From a checkpoint of a small mixture-of-experts model trained on Wikipedia.
Size: 8 layers, width 192, vocabulary 24972, 39.6M parameters.
Training: a variant of SOAP for the experts, 2925 steps.
Below are experts of layer 4 (counted from 0) of a mixture-of-experts language model. Rows are named router (the router's row for the expert) and show model dimensions 0-191. Each number is 128 + 24 x the weight over its row's rms, rounded and kept within 0 to 255. Numbers have three digits each.
After each expert's rows: a language model's description of what the expert responds to. This comes from a sample of Wikipedia text that the model never trained on.

# expert 6
router:098142155125147124171140127066117124125107139108108103112202088167111112196132111170111164165094124133129085074169131093113128122121090151136116137108152120109144141142125088131155102166123084145164177129106130116141157136101137122117137105116104122118126117141148155110144145102133096146118129080185135112102126130144115098122099124167139142117152132177145150122135117091142107132102108091140144099156144113136104162147139148170138104113126156073146106136121141132143144115123124126125106145155121150115145120173106128138142080081071146114105108116122133124116108129119104103
It responds to: Table cell separators. Pipe separators and blank cells inside Wikipedia tables, especially medal, results and election tables, plus country codes like USA, NOR, GBR.

# expert 57
router:139150118131115170120143129094111117145143103115135092166150120128081141135133123162156150126132117140085123116179090105123153098108147192142122137164156102126149129166125113158088127110129084115155112129159141129122152120113163146130135129155131121109120162111067099118110142113121109125097130112168152121128144140136136161141152141168112109110108136137117133144142212068133121148114119115138142142136120169130133133129146157201161121083096115121150137150143094149112147148128107142198074134150113111121119119124145138111130143093120098094135139111099154109072102110098137122
It responds to: Year-prefix digits. First three digits of years like 201, 199, 202 in dates, tables and parentheses, plus the space before such numbers.

# expert 60
router:119131121130150152151134158121141101126148158132113106169169135146100122128153092171096122097158091136100097133158138112112129109109134144125172126176115104130127106130154132124158144110174084109103147091114151098109139145125121118084099154152132126127115175151101135140108094127131142130119094120177118137141164168163093130138124141162117144178121112145145135152100108106111101147115124090124130157163121142109169128144170141147100129093104169158162102123136110133088144168083154116178119163121106105164117127111139075145141105090120162100166158144130172122116146096132104112
It responds to: Roles and positions. Nouns naming a role, position or instrument after a or the, such as head coach, defensive end, vocals, bass, trombone.

# expert 26
router:105105125110158110159125153071133112112126144154091104186110097133126142131117114126124164127085121121146088137126117168101132116110094132143174113102134110099139101120132112104121104135130070170133160132121177134120176108143127127117136147144098173141138102141099159084126130122149095128096126132144136100127149138104147141124077119112126168171117121175148124095104150132108135155112154149128145134087146126146119130112157163123143163071131154089143092143121112117074125109126103138130084122112109108120169114169148128123107075142107131116130119162116171087121137118068154118
It responds to: Numbers and determiners. Numerals, years, number words and articles opening a phrase or table cell, such as Two, One, 199, 53, A.

# expert 22
router:092105166134124106120150110110108111131102136141063160156178151128125104156116120179139132130084160091124120118137113114134194095141143132120114126123094101120118108091197138135133145145119128147084119122146117108123142126110133132126141129135132131149136122189115150116121152080131161145134118124176142137120136158132109152133154164154147145126130121159145146078141124133146074155097138155149104105110144145130186147165172100129160082103121142134133108146164093107147083137108156128151116087136143146095107152115120122141153120126102146125150098121073126114086122109120086097
It responds to: Consonant-ending name endings. Final pieces of South Asian, Slavic and Germanic surnames and given names, such as -il, -ić, -ović, -enberg and Singh.

# expert 18
router:088130180119141165135128142121108076088095104108108101144151121156129164128087102138159156139122111146134108110178134146124148104097118099133133108160117095105089141067097120117170123121163109150144158149185092097117164122117108102124125115100103097103177131166099129111129147084134150129138133085136106138149135136143127132104127141174117145133143137114159130141120170099106142146072106142162106168145157131147119124147148147157133134113152136149142073156169127114100091170117151093165098107115136114126124130125136133128091118155097141128126171111138174110131121113116141119
It responds to: Office and title phrases. Function words and punctuation inside job titles and honours, such as the of in Member of, commas after Chairman, and President, deputy.

# expert 33
router:124149131127096121124102135118111099112117134113106106166177138128109112126144095189118114108097176118153120068173096106101138064120147125131159134155115123152127141101116127114180155139122111107103194148120100114125159127126175131109167121127118119141124117172130137101095138149119119130152138110166113103096153140109139148168164155158138096131117135118118119152133123140133089156111154092148092155082183100165129151129145125136118115068117174126159112132170126118128134124100130141111123147146121090105106137139115130132117140119156123084138091120062123116097147118111119100
It responds to: Foreign name fragments. Middle pieces of non-English personal and place names, such as Sampal-oc, Bil-asp-ur, Aj-ay, Agu-ir-re, Ver-b-inski, plus bar.

# expert 43
router:150163139094132153137165108124134117137118114134120122148149151132085127168147121166126143155129138164119098095158125166090138097129100137100162120133110102159134145103134089102124125112150066131114168121188119138120125116094174160109147066143139139095098142139128114176112099085087093122100084108161136092120110150111168152150125100095135154198116082121127149143114132149114103153104125097122149115116138145148136121133163100140158114104103186099147147111103120099098119116130154144166124153092156122110119098134118133121110115115123146088144116141128104128117124102104135102
It responds to: Word-start fragments after hyphens. Short initial word pieces and letters, often after a hyphen or quote, as in x-axis, ap-plicable, 2v2, med, dev.

# expert 53
router:162137161103145128131144137114100160127120111117115111142168102157144116133112134121118129132075142121112124079117119123105123100167085110129158092135089140102142131110154102099126160153132128137154158083117135087126106113097125146119117101157070164135143129174119140135124141102125154142096078094131153078126118163137130113139160163148156126126108165144121121125107123118131065134127116131150102121124114155138145130152137103108202130100156134122138090154158098089136129146143113127147133134147147157114094130121107113151133114078106181103148103103061143103139092097074120112
It responds to: Name endings. Final pieces of foreign surnames and place names, such as -ović, -ari, -pur and -en, plus whole names like Tokyo and Bangladesh.

# expert 48
router:118098169125138157146132131135061112080095125144103138158150154164111140144125111100118101112120134103114127124131123116131141097116110156139125132127096105143165136128107105159155097159176108151123156083152117115141142140076125140115105151143110128139127131174130142106116156107121114146113084152136152117107133136133142104145152119156163136155151114164104178135138150100063060179110137131135124111145154108140174128122105118184120148132140151129085123151153109099072125143134166123118100172118126122143128122132118109112146130081097149138104185132109139102104098137093084135
It responds to: Organization name words. Later words of team, school, company and event names, such as League, Cup, Council, Airlines, Athletic, after National or World.

# expert 42
router:073182123125125122116104139091126117140098170125076112157137130149089140181147125139112116126092125177133114082120123134110141098124138157151159110134076128136122150111111115074125112120144135125116181138135150127084157129083134083096125122126115128107152128142141129095100165149120112181076126108182142134123157133123143109136099119126115129143109146167126125163159151129114096133109129122145125116104175104106150113145135105180142139094129121110151074142116067155135114109117122102154109104144151117096127134180108130151147113128123179125140109128135125101120130091095170147
It responds to: Word-start fragments. Short opening pieces of split words and names, such as oc in vocals, Ty, Ben, f, plus labels in election tables like %, Majority, Swing.

# expert 51
router:108130140139175121106133143112128144100075150109126138152150130147092134150179110150135148141133144090147104143151139091119145068106082138153164151128099099130151137110145084123127170126126132125107163097146146102115146108107107121067125149142142155116154117173139123115155109096116140138120115114186183129095155132127152110162121122151166121176092156151128174135124135097129138162132141104110105132134156141112144147113124122148129102126130178104072095182127147126111142159126160112127108118110129099151103134138100136127153115144117153140121188160084135116103112129102102079
It responds to: Titles and header nouns. Nouns in creative titles and table headers, such as Name, Candidate, Sound, Guitar, and words inside song, album or play titles.

# expert 1
router:110164149106146130143120108111113143098098124131124124161166140137106087149130111116154127182116092155108102105113094155093123107097145195131167145130076092149115123120128091145114092148175100137102130114169150087117119147129105132153145092132128125105097128160098132131121109123109101132118107125155133163113175142102159114149102132162098096141148151119133119106146148091097107131117136093112124160137163137176154163089167140156106113100133150141123104118119126138087138148102163134120137146167127104093138095157128158120136124134081146093138145108092148112077119143088167118
It responds to: Prefixes and table row ends. Word-initial prefix pieces like re, un, non, dis, self before hyphens, plus empty table cells ending rows and score dashes.

# expert 45
router:135133138142147130103156101095133128129114145099105125133184122122133130204100146124150135164116161104141105116144106111094175102169091132157150142147104128132144193170122146112106125111114160109135148109194158100148162139143156131131152136091110112119140121159112164120128131138146115091090111102159146120140134167138107120127108145153146175155152119136150109142122141143139122172128156125157127110135128137150177168161132129128144091085123150139156128138130093085103095152121153095174107125154176119122134145118138123129134128085156170123156104136095183112116125104108116099
It responds to: Adjective suffixes -al, -ar. Word-final suffix pieces like -al, -ar, -ary, -ual, -atory finishing words such as caudal, vassal, osteosarcoma, discriminatory.

# expert 39
router:107129099086131136116148175092093120145123125103085087157188134103124127192104123166159132150116126118108132139138125096118172097127079147130136129137110148127135115145145118104144132128187130164123115124142133106157162143115127132119106092095138129126134117144089172105118114122104131139146090075126109107100109142132143094116109147120138147149158158155126121116149150123085080130069136163157114132127166127138113150162150088124103133144112119115132103155145144169115123161129170092116103142157133111148103130137122092132113058115090109115135116143124143055094141128143130122
It responds to: Table and list delimiters. Pipes opening table rows and dashes opening list items at line starts, plus succession-box words like Preceded, and boxing results TKO, Decision.

# expert 38
router:106128115084166136123112164096140130106082126132062138121131145142098114190150141149129139168098144127143106140165139117127171075135097101091148142142110120121186140159131126141166125076159146124136143131144131102143151124121126120123111111120125149139152174123095153063149116106134092163118088075150160113081126168140122129145131159161169103110141148139113092120111161118110079169113127149147147141099169096135138109112135140134160089148115168098146111147116146099124132154123153127134104120139137144115142109147121118127093121136105125138122167123118111074112130113087121125
It responds to: Table and heading markup. Table cell bars, section heading equals signs and list dashes, especially in results or election tables, e.g. Result | Year.

# expert 20
router:106185119072158148160150115105116123124082144144106156171150163130074130145116090121157156158107152127087115108146118116107171106105123139117166115147108097123154122107129159132140156122183154141114144091154142122131113132101163117104142105128145128122162141112126165118085112083135100143128101138161153091082117164133114093156126167134137119146142159132117146155121144103097139164082132145180114138097136113149137132162138149156152096136126110116139128160125119117111108175109151103130136141161112110116110129184090090140127121139106159119143148114117141105125116116091118066
It responds to: Infobox field labels. Field labels and separators in infoboxes, track lists and tables, such as Born, Directed, Opened, Succeeded, plus table bars and line breaks.

# expert 62
router:149146148133120136142151099111116132086108149137124127145186093124078155153133095158123148156122143129124077107136109146111158119128129126150156134113130169072166145123161094123142136140137102145159123074158121064091126128096136161131105118165102149115145145106134157156151130081141141111156141126158147132136107142138118126140129145172178141125136098159119107110101107116085100173072126137168087116126133147130170143142144104152140136132136149101146111144160125085178105101118143109168144114168104117095116137137143159136106092091134116142108121137131103098108128089135101098
It responds to: Inner foreign syllables. Inner and final pieces of foreign words and names, often k-syllables like ak, ik, ok, or Latin endings like im, ad.

# expert 19
router:126147170106111171148124124076122131117114119099060091139131119147108119180099098122157154123165176139120110098154128074124137133133097131141119114178094143150134165117164137139140125174127112143150161095115121109122141114103159130120109083163112108090122125115095147104143143113113133113140085098147153094133134180136117127136092130168150145141118130179104165086132180142127110143098116113151113095132120118133142163142137114115120065127106124088133125137156112124103137126136137110121094154142119157123103120135165123097100101100066142095117150147116141109095086125137118127
It responds to: Pipes after table entities. Table pipe separators following a country, team or party name (Serbia |, Labor hold |), plus team-name words like Rovers, Wanderers.

# expert 55
router:116155107121159185124078127108104103144140119113111090127182129125131118162117091148134096136099137147117108078180128132102099078116132125125141156163107150141139139130128151127120124102120156148099171072141132133107170108102129151129161144071124139090113088142100138131135127128106113167103107120168157140106164137136122127103149150175122119108141144139095122121145129102124124175136160139184126129161146155159158136105153120140122118069147113125102104124175115114137107108121138160114112150163157108075113141150124138138094112109115148139117095097133173124081154120097125125
It responds to: Mid-word pieces of names. Interior pieces of proper names and surnames, such as Lang-ad-as, Bern-ad-ette, Strath-c-lyde, often in species or people lists.

# expert 10
router:101156104128131121139134135086092130111087107154116160140159123138112152141149109165133133113094119123110124137113117107106124081127111177145135136140082092126156145123175111134117119093134122164079120081160140083136121118115166078083141128128092109099157114114108141125123140074147103169150114113142103110097161146151158095115105098161129133158144120121112123118138117112091150158097092154140103136138152130153134154106126144130123095137130169120140120145147110171098156130092162161141082156147127104079165109153123099129078107082150150135122146146161145105087148132093129123
It responds to: Mid-word fragments, misc capitals. Inner word pieces and capitalized name starts like Re, Red and Mike, such as Pur-r-ls and Cont-r-ôle, plus table numbers and headings like Background.

# expert 28
router:130105127129097190135091177094115148088106127151111121142147121098133117168151126144120103143140109100084134095183140109088113141131122139132120087132093143126142142104167045093142157140125135135142149112164121103122119129146142137143168132148088157119134134145080142136106128090118114143132108133167124159145128116137111105153136110140136153130112114152137117131140144102079101176108138136138118101164198120135127141145116113136164143093089156132116131144137115111143085176137142107124134136167127117119119128152131085152140094117107176082116160173111135126107123118122070144
It responds to: Geographic and structural nouns. Nouns that complete multiword names and phrases, mostly compass words (Middle East, New South Wales) plus series, century, season, round and area.

# expert 54
router:107179109139076157175120148122126121121087115161106104096121114131162105136156106158117150121125149152108107129147087103127107156133140142150140153133107129171140127138168130094116126104153135130126138103154187103114118123120148108097149134135161160091131108142118192111127159122121114106127136102175116130139126152093147123144170140115121130163127143156155164102091130093145141135089127111140090172118144153094148116155121162157142134116099148129113098160129111105142124117120154097153089132131114139127123150136177130171128070122113179071145154141126135120111104115077097081
It responds to: Time adverbs after articles. Time adverbs like then, later, now, eventually, especially in the then-headmistress, and nouns right after the or his, such as writers, north.

# expert 17
router:118165185133089121142104143100115131147098141142098157145126118082121155164136103144101161131102113128099091135122102083056110111148163118153091105136106143116116117119208119121109129113168135125103121126188136126144120177101166121124136111143114138125123146126120151104118113130131142168128133082128117118129136168107139139123133143127128132119098166181109130144074170095072137124100098131120103116133144113134157159148162117151144098074102125134132121157167128084113115135133138139164116138156132134115125135096135099153118142130108162096116126167116167121088125100092127140
It responds to: Final year digits. Last digit or digit pair of years and dates after 201, 199, 178, as in 2002–03, 1787 and 1804.

# expert 9
router:127136121121112152098136141134135106129150147122084140154169137125095104169139089146115126146158116123103105108121091112124150117156075135129164107160090133160119149082163136083136115148157139129111121130146187107082179154127160125148118113141117157149131133140117133140126143112146134127109094121129168118117139119152112143142104180136120147111132111140116154131125149119103131143077149145143116135152161134161176137119147107132141136104123166086105108176143130102144126165161146152100099161106124120058140099170130132148131148083110123087076111123089167091119110128077100105
It responds to: Determiners, participles, word endings. Words like such, these, due, known and past participles such as abandoned, related, failed, plus ending pieces like -en, -end, -orted.

# expert 41
router:168140174147187123156163170097079142101103135127095105124142138172103119193164141142156145170107138148114146082178118135078135095102125122095127107140131108100098099105121084133123116120139134134081129128144165151119172117113150078118125116085115141119122144150144114145140140111110141149101117127185138119143141155138106109137170155142120135120124140159115129132074125105105102113123121150131129187096130146150127139131134136168134125132121136148112085157132108123128133127098151118147128197157119104161126103166148122145110116155129143100096114121120119096085089112129134130
It responds to: Saint and given names. Opening pieces of place, institution and personal names, such as St, Saint, York, Robert and Charles, often after the.

# expert 63
router:160165142118136127119146181106077122094117116136130122144118146120115121177111084164100166100099133138156137110145134107100153104104087099176116117154116093099121164104141090078165092129141066129137132151117152138135149112116141136107122115114138088122120112133144152121150144138062151116096124072152138135113119168115144134111138110148123137146141131106121145113141151099124083140084153125121156106150130132105148137152123125178111145117156158103159085141125116135133134152119152074099076144165105128098117165144170146116143128091117148106142136135126138120117115131060118146
It responds to: Countries, languages, fields. Nationality, country and language words after in, of or the, such as British, Spanish, English, Italy, plus fields like law.

# expert 46
router:133093149130141147132147146122109152100125157146136097102138123116120154178127095115144128113094151129092081107151144114115133092118112128094139091134142138088113153131169102102159138145141127147157166105131142079144140121139124103118113087177112137104147113118108143139128125128137116119134104087119119100147137163130134081140183118201147132139088156113144125100129127152117094144144160146184054128115160133140156136104168163124121080071148123134100092133156130101143110111096134105105124142136141111109120130126129127163094102136114144125117101114090147104135110108093070089
It responds to: Vowel-ending name endings. Final vowel pieces of foreign names and words, such as -ia, -ini, -ana and -ova, as in Glor-ia and Constant-ini.

# expert 61
router:168155109138126107164123142122082119087086125158109112154177130152134124172121119162115168119119120173093114126142138139107139099105110157117135118151105111149165152090132152093140146153153137103111127091152129115125135134106132102128150124111106167075148151145119164156149147115145069119081094132121148129082128136177157156157124122116170134122153126124116122157085142108090158138084123163122108125089141079132119174108170091140170116110138116102128118139155110119154121131170133125159112131155134122111145122145125128128108122104130156061095144144151143110102112076131126124
It responds to: Word-start stems after boundaries. First stem pieces of words right after headings, hyphens or sub- prefixes, as in Sub-tribe, Tributaries, Controversy, Subtitle.

# expert 4
router:110155124145125174121112135093112102108130107103088144116128125121120102157117136167141158105135186137107139144148098104100137105132120143090120097172113144149119149120156080122162116134141105098087147108182139153119126120110170152118189107168140133123148122127130144146118119129131134185127136110141150091138123160159114147093155108184115123148142127147119111130114120113149087168129107134116136119085175132161172139099178140118121114091135181156119080141091114141109156099093090113118105152154110104127134144097124121131140145098125138109144168124097150089085084130129127127
It responds to: Romance and compound name pieces. Name particles and pieces in European place and personal names, such as de, la and South in New South Wales, plus name fragments like Be-ech.

# expert 15
router:173143149085113108141143131107087098124097127094146100149137161175106144166160108138128135115135098142132122086130147094119152096105120114168144104141145107151106124096149165124171141118124109158151174059141117088098142138121145111121134104108129147112158125138081189105088119072099111111138123094155136135127143108122126132138122124157155167120113125147134107118111177119086083131094125163163132126134143103132140156161150133142105125149108138156119117148136118059119135147087142122179129119112134124148115144114116120122145125101109135086132114168123108097084106080132130146
It responds to: Infobox field labels. Label words in infobox lines and table headers, usually before a colon: Born, Genus, Movement, Affiliation, Synonyms, Votes.

# expert 56
router:120174115116107134141127120106132090093125147093064121130154151133120108165117151156169152105132139137116132126114108085148123089091128148142137117153115102162146126151138091131155128168140120165152152122135152159126164143115160088099102112120121140140115116142122148086120109080143100153109124139138142097125190153114126139158139140151164139119148133171119115131135171112101078161117142138147132136133119124160171139108109176130107132160128107122134077124146107121124163165121119116152082136114147124104145076130101167147097117133074133123140121135107172096055146125125125077
It responds to: Infobox line dashes. Line-opening dashes and field names in infobox lists, such as Born, Died, Occupations, Density, Elevation, Full name.

# expert 27
router:154114102156133141136123140094138099121109139139120089161160123147114084163148092164151142116130115132147111129124082098123159131070130104141164075137097082098104110135151108100128121141154100123108151131112161112144138130133166106107134132100139139122109173146099143112116154074130115155092086103144170110142126113128160142123154139140110149135081124187122123102130138070109120178084144148135130159107133103119132083130121118153118110099126138093102099119149146106119132145142089122127069143188128149137142109115153094128129130150139138065104094135139135126109149128106098154
It responds to: US places and demonyms. Place names after New or a comma, such as York, Angeles, Texas, England, and the word after American in "American murderer" lists.